Weights of a small mixture-of-experts language model, trained from scratch on English Wikipedia: 462M tokens.
Below are experts of layer 5 (counted from 0) of a mixture-of-experts language model. Rows are named router (the router's row for the expert), gate (a neuron's input weights, with its number), up (a neuron's input weights, with its number) and show model dimensions 112-223. Each number is 500 + 25 x the weight over its row's rms, rounded and kept within 0 to 999. Numbers have three digits each.
Before each expert's rows: a language model's description of what the expert responds to. This comes from a sample of Wikipedia text that the model never trained on.

# expert 12
It responds to: Table column pipes
router:468505421533501525487512517518485496504510518494461501524487496499485462469488515478499519498529511554536471506482453465502534483531465522455463519466498532520487475496538490487497496493502479506498523503505507477495523492513517505531512498538440515440458512542524521497503457512491463490536479516520496468533500533497514506531485503473
gate4:503512467496488573509505497535516489499502532510450516474516453497505515480439514490496509481504552481513453506569475518497511539463495505481503511465503531526513495489485505462515490537494498460481481479521498484479541519447519461480510484497496473462485514491496496516471485519485481462521529509533509560523503518567492481520493481468
up4:519496498500595506477506513485485540504500508491493494482480547470489493468439493522486549507510530487503504488522535505525508485529493525497525468472501480530530520506500503499526492526488507451448501463496551497474536571481500473451531497480504429514510507511492536518502492461507539465495491494471539538498501536520526459490500472523
gate5:508522491530475523486499477510462527511499540522468470520482480547535515523472512511534496464504507513468514480507503485517503517458524485458462477489450516462487541497507482500514499519454507515491468488534545498488519470511483528493477521507498530499488535514559512493502491471506476485503498500514526484541483547489487466499532479514
up5:483507504462511601499527517513498483554498516471493471498506474538504489504471508512497480473481487522463519488518525485512512491490476494490468536522453481459532500533515531509496501499493480510441489472533518473459495457504469553488490514489466514471512479525512524446498500507501501476492521505484514498559515503506492462488495487543
gate6:508485505525465492524454543475470502490539509479495483456482544442496483443502517485484501503490477482518516490492493472522461432454487547510465477521515518512477476491495510531507534498517458523486477497430468486481508534487463498528481520541531500491501501512534541488495460505482556498482468536497546509488458511498476493489499500526
up6:507547510501505473632451530506481566490486518473512500494475514501499469498485483484476517535489477502548525513499497505500526446505521524523460508548483537450474496466510477497552516515503490491464510488499495499468507507506450464500518475514513506499432458514499493507525495523507510503477493514498487547524492494491502478533489487507
gate7:505537525471500508464511540494480469497507468468479476502514492501481507477449491474519519485530500509533527525472484456508580514529480502498487487522494495505500513487505495509483490496518544503518521440487523475515489518538476521463498517474491540481545498516495496534507531543501479486494493515499477511504489472498467444511493477553
up7:518510475476520482512571479465443503475496494470479521511529493521470523507449543500501412480482485506501523519518526498494472472496525514501473491497548485493488513484542468555493526523551562493501519493479475521523505504533518488485513504523438483516532505474502524530508496466509509524540480500514434526479510491466461475510518498504
gate8:493465514481494511503494530504491505501502524527493516494550471498545532474538501519502501486465493500491520464527537463504486502516512493516529529500534468481490475499519460462488564498493523489533505514521456517500516484507517490511454489480508459523528500525494494505497534510556501507520482534465513478552475514493479469535502514463
up8:545496473537528545484480528486525485503483515477503500484516455506489523519525487487475494486497531551467516456507519498493490486511441508475478518493526500499465491494496490514531479509484518509534497534543456492487476510488518491506480452535480459483482521503450521488515477557519486479534536505500484542505498474505502480528488472462
gate9:514466460501489519505491486528486528529538473505516468496476505509470519507502482494481489528493529504538519508474531469532507529497498489470494522485537520482498513481471511491492537497505525495504495523488508499521481483527525477521529490506487555501465490493482501479448478492527507493500503523531492492530510490500497512534484529461
up9:523478470500494505477508518636533522520490507496526484515468512482512510493475502502513494514487474509529543502496540467531518520529491510505521552503528517485510499490511499479488488507455524485475489494504530485529519505540450446482510499491496538511463530514487476467500478489519511501539506548508477486522483508492488507534425518490
gate10:509503507519574523488498459508491489529573505475494503496544485549501483473530457498457510497492498505507471490514485480529523476437504505517525512516516502504515515490533535528472504450519515488537528484538486540512470539474473510474519480537535525531495563470513489495512476537503508479492491569501504482480495461486502463541496465488
up10:486507551497504485483543475512556482487497556555512496517513503524519496451521528469534531528482493519526520546532517474502453500500523439494496537476494504534507469522495521485514504527498527522455479507473512487463474521516533460490531539467472496479507489479521475492521484485479483518498523444507490515497499505513462469434544554526
gate11:483509454485483493484533478507472449509501508515474525555487492493483488484460503490545475486473469480513499533438516503486514463508500552494487503506509547470496488464481521447474495494469521525475453527478520526474526556467502516506473490507470549507455495483483501519485457500552515485488472489491458522492477500493491497511501479520
up11:509515501533518496477501484469571538496473543539481463505516507499513501517504512477526543480499509549471489445547466499524453487471492478538496472521494478505511496492532491533498466538480525453473508492517521534518468528449480478500483535503472491506501524516501449513512504487521469478469498496517489468520523538448439482456476455449
gate12:487516493488533476469485503487517492505505515463547532498502484497507515523512533511478524566481484511496537516503488496502532502527531488527478490517524517506527470490496520519472529555476467473516488505525534467525523531535503487542524501477481480466467515507487496497473476479498508461521534496492471522485521467517463518501474497489
up12:516472483524491495513480516500455489538466510547497450509472522470502481520498478520479523454485522522514471482513508502503464459472483530513519492468483526546533537464475487453537498436525511541470529539495481548485457501433538490473461468509520555500530477470520494475537501504447497492512501479519502470514488474489552466515530505501
gate13:524500476475461501479460501514489482532499486544437505472481483511495461510508497483495475491512543513568474482544502509522507480513457538522491454472489510520518533488489521490507511447487503465520494482494480531498474490507438522486548484501493511513463502502470538502513527511486507521507485465522514456490481493543449495472526475503
up13:526507535481522521467524475513488506465600544493457489495463519478510476523487484496473471503481465538472494441460483503538516517488534505496529526502510495514487463524482483511476473520505520539484520484486484523492511522514542537499519524521511493510517496537520464551473522499542529489515500494529497483500526530471542509533514490518
gate14:508509505476488556481480505474512423500509491477488462506497464477480496502473504524487459498454519562498496506554503480482461537505504484482521537460469476473495494495493494514483492520496530513523495495477477493507504483498548537512501490530519506501490492496519510513517505471530528502523472451515474511521500480513516465532501490472
up14:489492536499485439504475479476491526517493551492545497446516543474542498521517532464490503562514521489507505507473511506520522474529471497501511500466533504508470534480507517495478507505498499478490494514507528463497471519506489499509508507481484489502475541484467469483517528510458480533467517555480522473535507514508458515446480460515
gate15:511507492455532504459469488463519487489496536531490521470514522500471532525514476537493517532532507473520511477507450482521502525497525483491508492464527505504470464489491497459526499495496447500474488510530493520456529539498514519514501499489477524490510492514478540495507456501472514525504496488511468493484513490528521500483464468516
up15:521528527486517508480497496485506492508512528536487492509483489512505522503512522518512454524515533476504511462515484455519532509533513477477508503495531505501469470509503484475494537506495461517507464523528465528459529506521539519481518502498517485497508539526465533442507463549466468516479506490509493510480526489531545517456504494522
gate16:503511483464520515483487476487501525524486512533484511492488562547526503476472495495488521444504440538523510486470485526457509468506486495520517464516512482503439498516519515471499500468492519542506518518510496492496502504493509508497528499488529469496537480512508527486519515443495506522504471477531459501500532504509448466520485485495
up16:479513530508489443515473484495536511513510493479548487448479471506493485510514468480496479518454475455518514509483506513510492503471496540517549501462548508524579508571509480517486504499490482488540479487536531536494552503540495454440468475458489502501509515498493487530509509491504508513511500526519556505512540468485514513510529480508
gate17:494536511463464516506529477466474461517503505499534511485493484516521484487516540519450460523509479542504457529522500510511515517537488477489470465497487523482504506469484482479481514531464471521478529515502493500499465500527455469537518461515517523507455501513458496496510497484478538516512524482515505532542503529485509487502474484525
up17:500473468502482513516500490489535473465504522498521582481506492502542523519495527476450490473468509467477512528536491501477477515472486507501489497500511494498481482529541509568499523489509498476516450449480506497534489508548495463498490518534519531470487493506516503486482543474462539480490474561530541547514455481498488519453508491497
gate18:514505498492477500477505465517512517512501493477447495508503471489478514536495474536531485448543468497512499481461525538500484524493495516530482480495553518496482537464467474508509491516519458488493466500492571536503505528467504489494482503525467559486476516497518521536489501488499471455454559473503514493502491556506490508510497493466
up18:476529479490471516498503520463491475519500482540529459567536492516488496512497446547483489452496509490544479498478465497530482474521532494486457510538499474514516507475496473509481480456522495499485467478490532490485501482441517522505504522529488536542478488513475501490511523487502476425490554480503459503566484522508486533517499494485
gate19:504518494500542455531492515481506474486479496501504467507508543504461494477483481496498495517542461497496535515536478491498510470494558501507491497475518491514510463496504498502513516469498489455479535516503511536480525518489475482455526536511510515502553475500516484504505478478534548487455510501463531526507493510498507494500518481490
up19:516501505543538481472549512438492516487506509513519473478560469482503475523531504448485516493494481497515499522518501509498477492516506486514479508557504485486508475473444508534500473498519479497512507495535543479510492465516501510511498524556477535459527501493431492494463507494426482517465496514516472460496478502509452522521511470481
gate20:524505498503511546493517514497495544499495517482521455480464548506465505479511492488443518521537488513528503477491496491484470496449484494510507445502513462564498500480502508474503495513545516506476507474490458505497522478473514482528514509540524471463559493495498500549462480524486506494521457491535473494507492529487477537539549505526
up20:455516487505450513497517521505508506492512519541550466490494552481474493507530476511501532514500544525481504506495514482498471540537502504450460530508491469485512483462539520504537503502481475491477508518512500495497493507496505496542504537468510567502513526501466491510500510495520535500504448559518534482468505486487514496521485509530
gate21:505489484528482500565495484514487487503517505536504468500482525468536522475546529459500465509509485503535497529508519496536456505536473488502477515552515507528549472509479501503527528510452538480496535487490470514467518525520496487520542519531473508507495495495524504501455473500462523508451494474487515525489505452454530508504475518528
up21:491508475518531475519526499524479510480526529521507527494524536563516535514521532506493507500481489505473525454492487510508485503481492473515503476455488484514506467520548456497462492487471564533552476488483533526513475462507536467483496530514490515506495501479530501502485480488522521535495508488496492497492491469496504489455490505500
gate22:509520479503496534519537545503483496475521506516518447490494561462512476502483534551484469500472506541534501449498520450513520452519532482552493536498537489462479544512489520498487480524552492490502473531510519495490473500476510486471478473551518504505511495464514497511517444434468506518511483466491543517502532510535480495494487517525
up22:478492534511529479459465497472497513507487494485505506484508464530579564501512465461504507481519495502484443526461499536519510521491484471513532487508481490473530480503502493523492487492471534479523495480501462472516539512540481515510498513432495502502507501503484506499473552519533508493476518542516478526523467523447504487477539507502
gate23:476483474518470490521505505522486509489524464516541529497498509532496468518515474497519493523496535501532493490479534492505482476456510516521512514458521500500448538501500508503491490492536466506522468472499484522519515476501487523453513497498501506512511490474499544494469522489492482452517572459466524525518542508471490535555498561482
up23:478482530473496482470487506521466433441505518481541520551506475495485571511503566489504487506509459509477453519483532486502489511564481492506502507504524497504516477518503487501513528475477519514525510480518514519471507524494477497532464459488499455529497474534459523461500480512504500544461430482498491493489533524531525489469464481514
gate24:542518501462488504493530521495488491486522516530508516482474502503520535532505542452491549521492542450506471518500469458495469511489541503456536500495498515516505466449477493493474506538480532503473502535524470490507522465476508528478509518468453484508486472502493448507447483523452496476496486496479527500477484544545525540487511507488
up24:450482507521486486514481470554508522493459450499516477503531471509491533530495486517478454467545488529469522481499489522521503508502469464507475466532518466510466502553516516536522486500508513506502514464467530497515476523517496508515511486537516499489489557513487535528498538510562517513484542502523472535510503456454492468518477462519
gate25:471483490513481522507465546488477520491494464517504446507512515513509521512486499483494489562530508505517509504475510488506472524548452506496498546498478484467467519498541483476525517517476508522518517530525486539513461467483485497516525506469481550511506472533498499554493497511506509523508478489501509460521486493473481540537467513525
up25:464506522510483530513454523472467536490505488542499453475510478511514510487589514514474484572543532475499488513508522479492456475478505519488503536498488483522507495523504476482500523495502521492522477507537475509501488468503496502504530487486482536516516447540444470534522471543508500483507479537474499451495463485479516512531474552526
gate26:509498430460515538522520493493503544500462485554525529507431483503510482503503491488546452460457465515523520508501523510523470489517515496497486512468466511509521533504500548485474511466489512519478523519516482469502500440517482527481483504482492504520504517499474525508501488504503516488492509484490526507464520496489515472473508500506
up26:521508516501453500530500478473541476500535502471498477508539510524571547520510526531519535538514494479487495489503473506489510515502531536508535522509527521468498502481484507499501517495431481496515499485533511487538518452437506510467490497507494508573486512511494492464555509489505468518500516531465545478508503523465470511507459511528
gate27:438507513445523461513482497527523497529493502499496472497519512535510536485504505490517490508503479468523532521493505509494481527542498491428504533471482506487476531509491507468503487525478497477554480534510499487493520443522505489516504517509520488470526479536523518533527509483468506518516497521469538495457511474504462499536495522469
up27:574522514533514548513509530463455508463515495468521511462510466523528499493503547568469531514545517499501535487516509484525472504487484500522511480485570521532526515512505487490489540464507486505497499507501515496508476473461501467474526448499459518472500496489514474465481506506506502554534488504498492495497509510485460455500487474534
gate28:466492485520483521523472512480494452519487557541484512511483465489487503527502483484542526465507519494489504544504478471486472507508474481471494520561530457526509495517511494467502467540508455517510521468470527507513537481482515481501503484478471492463483505479489466474472480491480501498518538500510514541521540448535507519502501474492
up28:554471517485509496476509482533515501492483474515500509499460485518495489502463513506586480535503487469508490479447510539506474475502524536507519505524489538544479472506508529490530520469485543503542529507525506471459483531465471516500502474491474496510536436543515521483534491498515515488501523438472541484518484553515499483523527476509
gate29:537503504456500521512493485511503491472530501529507517508474515499468487533488523520478557480505513539505479461479529470475524511514510514475508475551498522513483435490500482511515493493488491469479478538536533522538509482505514595500490475555523464483518518509459505521499472471484504516491499520494502539584530494494528526508519492543
up29:459478504530508502514470516494491467502504494483494461521501428496485517472495503472495569461511494500451514519499484525499502488551555524542480433480485491508492507508502504482517538505525471459502498509468481501483509526528498529518491501452496493494496542503522467502490510560532498471529504531533476484488478502487520481472517519478
gate30:468499548465513492426567530506557493495508499496531478523551483516519498510480519507528453523486493504458493468505491499501506507525482515468450505498477514524472490510495528535511532506521469498531473469466488507472488521506514483475533490462509506487547488504543517464515521477499499480521504528508501503470517504500502546508482515499
up30:486491476499513501469527507528511500518534496499466470541493537492510527490479526508515485592468463476499472491510480497478484487560488507454483471471504529516458534538539515510510517481534520460502489480457512491486546463485521479523461461472501490513553517532471458497491480509571513495539496516505503518483521534472509542472475517504
gate31:489552464470475515565485523505461465468475540494503485514504470478490527516516483472515498483534525488502504502482468525504497473477535517496540469475535529501478480490481516478469521532504520504523521532464521481468472461512541506476505502447512542469473475538529559485477492503456490493513488540480514463509447471459489498530467476532
up31:537507431464498490516483471488475512490470517524488511528480488477539501470523452477514511506565501451479511489521514518506462476527513500507571538503499523527550505513488507510524505488470526481499495488504494482496491499498514476464537511480495496462558497576486550517511514499508479473568495519493502477498515470517512483508504485543
gate32:472505479535446508543490462504506526516485456514496484493472487530543536498497530529499496499462532469526498521511479522491490492490508506524461487513547532526492495524505521508519512522536496520495502504518487513502472489515495540516501501519469495482488495497512483497460487485525449540556485477478517516508460512512519512511505538472
up32:522479487502532481509506566516492513486497448504505478471554521515505486495517455468486485492492532568509498474457506461560519445550510485515504543472511506480499506502469551561498492479503476507508521511525493486524536464500519493489518533496510510487460494496513539506505482503509498501499526514493525526486510486551488492492461459506
gate33:537403490510502489437518517478508515495525518507478471509493527498497475470479496475500504516505461520458513484517449511499511500518489521551483515422516499492545499466523459503515551509475539511510479490488501471502529500519475497524502509492492505472496483528510484506486474476511494483509489475491492457540507504495536501503493465496
up33:505553524432538496501493475488537469544458470528518521484520491479472500503497481508492503524491495590524449525468505526524522530530505510537495517516502482497535515511500538470479434487491494508448529531495458501482507489492511474496479483469473513512460512540537524491510524502490477485485501495497521465508502510506515510503559502514
gate34:486517503505510470462482532516499475511518492486505481557548507493515462480463517520505517510460504557521475500481482510512559492487514490474451500489516501451505503494497528503445491517517501511509515452539521500449504483470502484473556546493507478489472495490515499500551541496495493468491509487499502517534504574470520460499505481464
up34:474512516486497482481476502521458509508480532455533464534517480490508490485473494512479569531497505558554449486447480507493535497485509505499446463481531462505490498459516501493428511515484514502527496490502487492453495497494467518470539529510520470526496476495494518515512539492488513537509502518524511477517513574501534465513492502471
gate35:523539509455485504502542458434529491523510503494500535530510507483503510474506531511480516488530492497483507491472509512526468521519509482511492489519474517501532526515497493488488498481536497518504500495482507528486533460490479517476521491483490429507483494505475447513497497540505467470505477454508497528468528553542454527494492482480
up35:472485499510530502504520479474519487500500505518516476485495498528464475495521490495523543532497492493471616502516510489537546534525529471481468487484468477470517526538542497493495492516478442491480513518513495471533451468484497487490527531535483520499500472519480475499513514506492523518461493522457503446490547516510484498525546486546
gate36:510498465528495526456483494491493502533504513493468515519501444512482506516503475470503532489506509485431495503535482450480544494462495481523483551507481538514517519497507528549443496506510521541513496487486521446489507476477499515504454503460499527500511523488547523537468487516539461480460507559484534467506510495495533485529488502504
up36:510462506528501473490493486482465509498506514480462478504508499517512488487486490474507580488483456521450516611531477498490507503493494471555505518491512507493515481520509542518460477511491487509470508500515546488452531531508515513481458468526514505488540506463559515509483512460531500499487544506480481506525484537507510511525483484493
gate37:544529483522505493476522493505479522473503505493480491471460487486491475498500534463485499522497496538457463465502522500562528519509499493506494481477485518519504541519484484458486503488487460520474479490529468543471504498472459508473473472482522551556501488477521465499501493518502553494504486540511476505503457494458535516529540506469
up37:484534551498480476479500463497493545526484464558533505480481456518490520505466498466481518504491501492471529499556467503492530493505489489452513480498522480480537511518543499513511502489409501508459530488509499505491498488491535502492474480499497507529493493483507487492480499464511522443503477529515529532475495539493503466478503500507
gate38:518508516507472502505474543520498533498504449477513532467524477512512502447479508490515487517482528465463510519477479488528556478498495506491483452507515545470498468472518563491511535501532507501503528489488510518477506454431527473491516520514483491536476524488502505502478517478526504496500544487494550488455513527520513470508533517517
up38:516518510521507473477552506459480484484521497471508502468498518505520502476529541500494481491485484502513503521534608540494482491492508503475516509472534538518476469503499471494504465464516479515541485492506507515524503536509513511488472514524486486511478538512518508507485486517516528550494502512515519484512465487438507469514470473503
gate39:486473523539501460512493460509444539486488505512515456498491527447492479474495523496541511489514507472493500457490460508549512498466499502485496481484527486499533487475503478499475488489483479492540505471514466505517512532505511536523486481495519490528531496514513585486513493520504493499480500504487514496526503478502475516493474467497
up39:446546524488511503513485514504534501478488543517477525496472502491511496478510579532523517484540542482472446496545508541543509499498502477505455481462470501501498521507512528495523518496514502489552496479501506518528505491520491511555512525572506479501483525504535515481488494509505515525483451492534473505496507488497525519510457455473
gate40:502469495472509525487480472481513492504505520498490529456529501476518475493483486477497522507469502533539513495476491510498542472520475503471486514462522518553552480502493505479511501477509465458542492473504504509485527526533506525503503472523518461500549469462497459524506515528536510547466485517553458465555508516510464476508491449486
up40:484497475489505479513472494508486496522489499494511465511428567530483509471486492506491469489511540476467476516473515502584466515493542504495487513500478474488524491523508505508499502500528468569503502525526500478485508510507498516509538508469484518477467471511491528490494506516481485506540483474488567462480539501530532508507515547523
gate41:481504500519530549460496503494516478483535503506484517525529528519464484479484510476507501515499492553507467491458501486515512475453547517458501501514483549472493472534497487506492505511525511512503497549488535486465539511487501487473509509518475473503481560473506533473510478520462532517446503486501474466422486470492493496501493498510
up41:513498456502482499472478521513559501486541528525483547509494482524472470473506489491491495535504488524483474504472487478548570501463531525452484514503472496479450501517505482503473517521522523499541483548492572500436500514519516471512529488482486454487472547502490514513496517520481537499453464499502486460483504457482488486527495488478
gate42:496544486513495501489511496516480501479517496499523519463554504503484512471505460521518534514530553498536478543481509506491475475533478480490487496487516510454436517481472525475492499495518501462503523513463457506499484461497483488485498486490467520492475484514468494507475492521534530498501478456481519488466539476495532469510460501491
up42:464491477515512521524492524492498533482488553523513515531468509457515535499477524476460515518547486496519497514510464489483527575483495499491494522518464501563526531527512541454482516514502522538440473490495560531467489502503462502483490511515496451502473524510479511521485524525496475471512504486533483475465461492503511510539511484524
gate43:480550520515481500523538527513501517505498537447495516488512516537493516491509495545491502519511452510466507490477453481489514567495491453512456492467496526505481536450488545468479489489473517526461510481473504469474477511483520483493482512512517513513510515515504489500455499533486504444503468521462536493506488479495519511488552497457
up43:523512485510530500470532538512510540511500497474530480534500498492528509509488550497485531503468500424552478469539482526481473532574475503506477513518524519516465513487491530511545532546481575515502559506490495533530494474495497495476528479526503499505485517493510484497504487499510521492526492529439489490492525457514496534480516483431
gate44:512509501494553478473494516462524496499512522473515515518509498502466463535558497474492491495491478508546485535508509518498520498480490502467503507518557477522533485497493534452503516456514519541518522495480504525466505518498554528497483536520514526505482544525533535491502498511479504516489509490491498475527520516473487517481454519496
up44:511503495473544492499488516453509518525514476471497528494495512469471492501506487475460480485471438484473470544495517469495508515483564497488467490501552496534555474509505522479499509462469506549537514461501537509471507523476494518479533511485516501514493482478525567498525488490517535526466515498477519476521497482522482498502495495447
gate45:515510482461466499490472509481514509537507502477468485522516469466469524513488529543507542508496507513509505520527501486467505484530475478504533508470478503540530488488513494493499498540513498472473471503511486472505547543496523452502508496512484464497480446528486480482499524469494508513556503456524524511524516488519521561495480527531
up45:475510530557500531483541470514444522519499491496512499520527502500526495471456545502453497506469488515511512487467527456513494505504518635502497537540458508479508497491527486534526498475495510482475485487528515513486503499497496544490471482532511487510526521500495505491499471492507501485463495500490509555480522498475471501497500480470
gate46:494507531512505511469556493545495552527491538485491529525491523493531511522507456521507519467550520520511529510515514499507497503495487484488483529516474525507476503459501488460509480489526493500502482493534511552449493507536524480495458471529496496516493512524495486479552499518502468534493537471513504521507475513503494512493437494487
up46:516515486503471492510462498469511456493509493513528506460516458460484545485498553501516476504494483475472482491546481505492513489446497532559507499466512484471538504556494492560461531478446525515506518486500473455519504514449477518506530539478498493501545492489485461505471505519493530484510483522496512473496496480461502481492543525486
gate47:492476461500502512463477504463533510475504453502468460541488500462465497461494477477465499521501484502505474537479491546523490499493491530497487484494508499545504506522508480520532491508489514491474497496477524554501518512510505516544492483470406513472552532517525512524490500526517541490434523502525491493526488517532523526473492481549
up47:529479477536504511494522481439445521540477480474459516525514499515499468469518555499518477476500481479540485524477465497516487467502480533525595532526503503494481516515516493482517503466494505464507521488526512483476551493485501490468490485530475556547505499535488499467519485518495481497470570505486486503526470471520489492509532485480
gate48:467519477474500493495522508510465511493469525506533492492505558487529494513493519508491489499488490495492492509497499479509527507505500523506466528496520505487503538502522538478459526473515482474483494450537507514503481529527528446521472536475468465475480468508499483553511522507539505485495493486513530525476494462477464494527464479490
up48:524489530523535485512491517515514496489485532476498507457496510488502507477514492488530496491504464509463511512498501534506522512497434499519473546516487483517483473514483578561540498479468517490542446516481469537499477525507526504500483543541526512497467496483519517488474502488485531516522456483470478541506519513466545458505461480504
gate49:497478493514538545494531466475454496488525532477501499505475501491515502495518498489501503461508503509527460504505470444511510481523508469495499475523447465469476503488493507526470462477535532487531446490484486501518499477500523501524501522456457512503473495503519492515507530578514487528500490522474473431501479436486500522516499500528
up49:491453516539492466525513492490480546512480494478484549500513478510475535520500470536514499464521504517509496443499483501487474479468518501475468498562527458499498507493469513486547533524493482508500501521486512502555505504486499469532470527518471508507524496491477515517499547440497467509489479509505492510548504559497477517518529529467
gate50:527520480497496533491489509543519470481512522472489549480502535498522498502497530502498505505495542492493447458487498521477485452515500526521508485533525450498469514472510491541503465501501499535529431510509504483544482521519500503514557478510469502550499458475498468487512462517475477513555489535531507532478509490496475515516526526443
up50:548523534480474481496545486479502536510497507514499527508462466477498468499512486504484479547479494474499529541461462485524480509497540555501509468445592519506500508517548485445453461498514535480463491514519491545552498459484503498500483512548534513498476487540537486510510477543541562484495534471481519490545489488512498502502523528503
gate51:473461472489529474504482476494496499499492482508475505478488528497504497505476523481477507529485518540484527514482494478485470517450535541458498500482498489522473507503476472477505478517472451472495488517493513472487511499502509497526470465510491514518495514521503528552450516505490480504583509504535487530475546500507482521530505506576
up51:503513536528531499518468484514502528507484476470525503518522452496537513518499502484529493452456506536493484494494491471461475510514445479502544507522484592556506449504502533494533498510471468536532525509518504492550499466574502505465523456518527450499501463524493453480488491493454485498508510459528495508521504505488484507514502514499
gate52:476517480471530500492487506533501525498502500481448485543537497441501492508476465496481531447508497549513466515488487513494513494494498493491488491472517499562513483516495527479547486460505489507495516509522533532493502489480498513570430523489499466551488490493501513500499470495479428525514533506520466492473505532487481496492519499475
up52:500521439505527472510479506514460514459519502503469487533503493489542482482475468473505498517531498479489500486549495543493490498502522521506508474563504465567494508534514489484524520473517530494532511522496540471499526501472459545553518511540494501476504467502508511485496489499476490509508534490476485503500532511496532491500526528481
gate53:458474518488512527545525479492521504563524477483471511505428484487516534522476520511480516490485490491494477518536454521484494448486485509590502483567507527462469506505489505490527462492488485509466484539524517506502453463441521497512501512512510455512493502490482475474504523503505498511501523467525476492490486498522455487480479509528
up53:504499497485496469475506534486467455472453507493514496453548518534527457470518512484497498516486496478490528508529509517519482550486513519474495492463526514541600516514511517538498496514470487509521508469487489520512563544507512503455482484484484500483501486511540504506523503507488475525483502524493534496500495522469509514510537498468
gate54:481498523497448496484534505492502486471479511466503481532520518507512468530474510508496464521497516546527453465492517480501507473480491451501462462553506512485426484534489488532501468513560503478515466482498488519508526470482527498525491491482493484490485479482478500519437450464495508488466538512505507491534517527517504550508491531484
up54:505510511478553475516523443485491494534523507499463501512493476470512484526497501484493475507525541484507474481476523509549500505483515495509537488473462549484482551503515515493478469479531471482493506469509543492488503504494531461498492521496463484512466480492485506458479482567507497461521550481547488437488512474488564504545531502538
gate55:494477505461527530495471526548524486506514512528537482506536541483468505491458520513499494518526515509506520532476458527510533491515564478527497491488522530471496505483517515473490475498508471539498478463577522523465517468504504511529506451516481482507477491510481520526479490478538502486467495471514512519484489511482510469505511489494
up55:477500482520507488511482498446531472510464516480491526473512455480531489490497513535541515482511515538505440508501528491507461517471465537496463515495479484522498502592526467565485520497517522473480548528461474540509509517512552497506488509516524501532542514513522495511463481507467476516497532476515545504490483484556490543470479471497
gate56:495484497522544494520490521503477483484501505486520537522482516527527523529532491484504463492500467533524496516469494548440470470513508511482530496511532490507548455528494502466536525511502534527477487473505519496525491529440484514520506515542493512497482483514500492477479493537440483490463540485504506482484483506529459518527516487443
up56:491541514527492502431522499513490531484512491476478506476502499488496507508498463503500470501502469524472466491466500490494534481511511451497507496505488532493469485529562485508512536507518503496534499470514494496487512480495489541520489501491497514519491481518537508495474418537517521511472474493546497518506520489500484524498491474534
gate57:524493468494493471492483527458497518504536521487513534484488515534554508527502514473513474481477517483447526472455489486507529496517473504493465499473497495499473479542497490505473483518506522508485474473530475453474509499475533514515499520514469472498514495504520509521499503529526494551527475480495503494504542500521491445454507497505
up57:518519548473501500514534506475502497517512489509500516477482479515504503492520477484474537532507524482485485480458522472502487472469519499501527438502498541511522515522525567497468493499466441464469501468481509483512488507514554480514508433481498507547493513508539496510527519490470488534496492479515531492482476489492499470497485486482
gate58:479517492495463526467489504469500552472475522519494460510515475476497486494457448453558484519470509487495504470523482512497502446525569540473501480507482533550490534486505527510478484482474539512494504478491496508508487488534493502526477519516498494505485515515463516513490469510520523517569455507532500477493484491476474538521499507477
up58:526493501500531494535526544520528478520506472493510542577512471488497502476517516534483492475516476449494501536438519524538496529451481493511497495495507458466486511504508513567504527534485522528465506508523527487474504510506476531511484472472498526500517495537574489508496474518503516514447512466460457580497510487524503467498508536501
gate59:519483479517539463485532494485471501513522525493507509495480491489514514541487477467513499516532480511500453486504507490454486498489503511497455521508541466482504513497507514539482511465527501499510538526487484494503485511518505518508523498487486515497442516465491510503485514515534505498498488560457549498475536529539505463494510499459
up59:510470535470522512498475476505523505457463518475507471519511512556484462490481489527513515534472503538523564499497493472503503463504502477480514481505486522469507491541519537492591488555511495473496459476502476490535512485484512538515444506523516483497536470500502489521525510466509468491531561461478499499509462474478485509481483485532
gate60:466526505524499506509500500478506554490523453482487506503509521498454491546515480489554503468495499547476487509482500483531476533456510502537507496544482466481484471471491491526512516479490516490494472527522502451504498515517541477515501487477452473497503517497505581477475508478534468478503490469476511525500539457506530470518521507527
up60:490504492490527460510514531472511482529468498514476504492517497503518535510474474502538489482509489504483471470462538483527563484489479504491491544496508482527512464523492494472511556492504507498485509478540509525527478477504542489524468476506540466537519529450482462534461525490482538511497485471539468486498487541501536498554527502512
gate61:514532535504429535557466461504490460514470531509521507483502517465532474475484510519471483479460462524469508485485472497503495474517516479537499483503505488504508490418528519498502492543474483483483514516495559502483484472492533513481489509506513480503504499528485512442482526482445492477534488520507527519465510512492476514483481515517
up61:489510489435510460465526483512548498467496490508519521494507526468475499567519483509501471453498537549511467486530485500513474491452495490457481526515514514515475538548508479530467475621527504493485526456496531516521482534512546466510495494520520515509491485471490475541502486474558511503507500475520460489523505533502496493509471488490
gate62:515502504501485494441493544488502493492498497513495530497482447547508535483510473517506529471471527525479504467492498431536480448522518492511500532498481501507511520471490529528523501525491525462504487498504496517497519505489484532513497458529480519445503478470515483493521488512426553459502553519530544468516482481506477520537492520497
up62:542492515468491488464526509517549464447500480492518508480502512514480478503458487498478526471479479513523524450443472505501489490534481518558523534526535499520521520466500513482532506482538516498495510515526516485505503495510465518463486503503492506478533530491486505524540489520509567501516517497498504487473494552529487508491499552476
gate63:491519467515501506509484447505500532519496498485487459492511502574484492483524505479475504473497511504500518471488475486533524526504497518467515500517499513497493477504472505550505484533532495455512492473513491534546523484451485531445490514560515534504503552451474559492493481474528503510489517477515509501525506491505544459511545481495
up63:506466524537477480493490522489496470511484521504550548501526496485527520480480477462506478551526510500501473544503509498489493494509536505501520548496482514517511502522538506485505503497503556511513512549497467498477485534491486506537546476478472458483505473577527455480499488574491528477511480482524506512479520473510444518500475513521
gate64:479532450501449495493463495513520467497474461508471471519476541504485485499520507497500533532485500512453478517508513482492452554539508512469503497480536505519490530492470490486536485493486501484491512509495497509504534490483503543557473494474499441512520502471498514490502459469447480510488510464511520455517534491512515534516492507476
up64:494493519530469544490476520439522522455479486478528511485506486509514519522485548508502499533488498486499498486478511529479464511538495474526515478480518470486498554522476475505490483547509467552507504558472514522514443476494482475478504522480500542441542513492499535484540532486480471494530544443510528479520519557520509471484494522466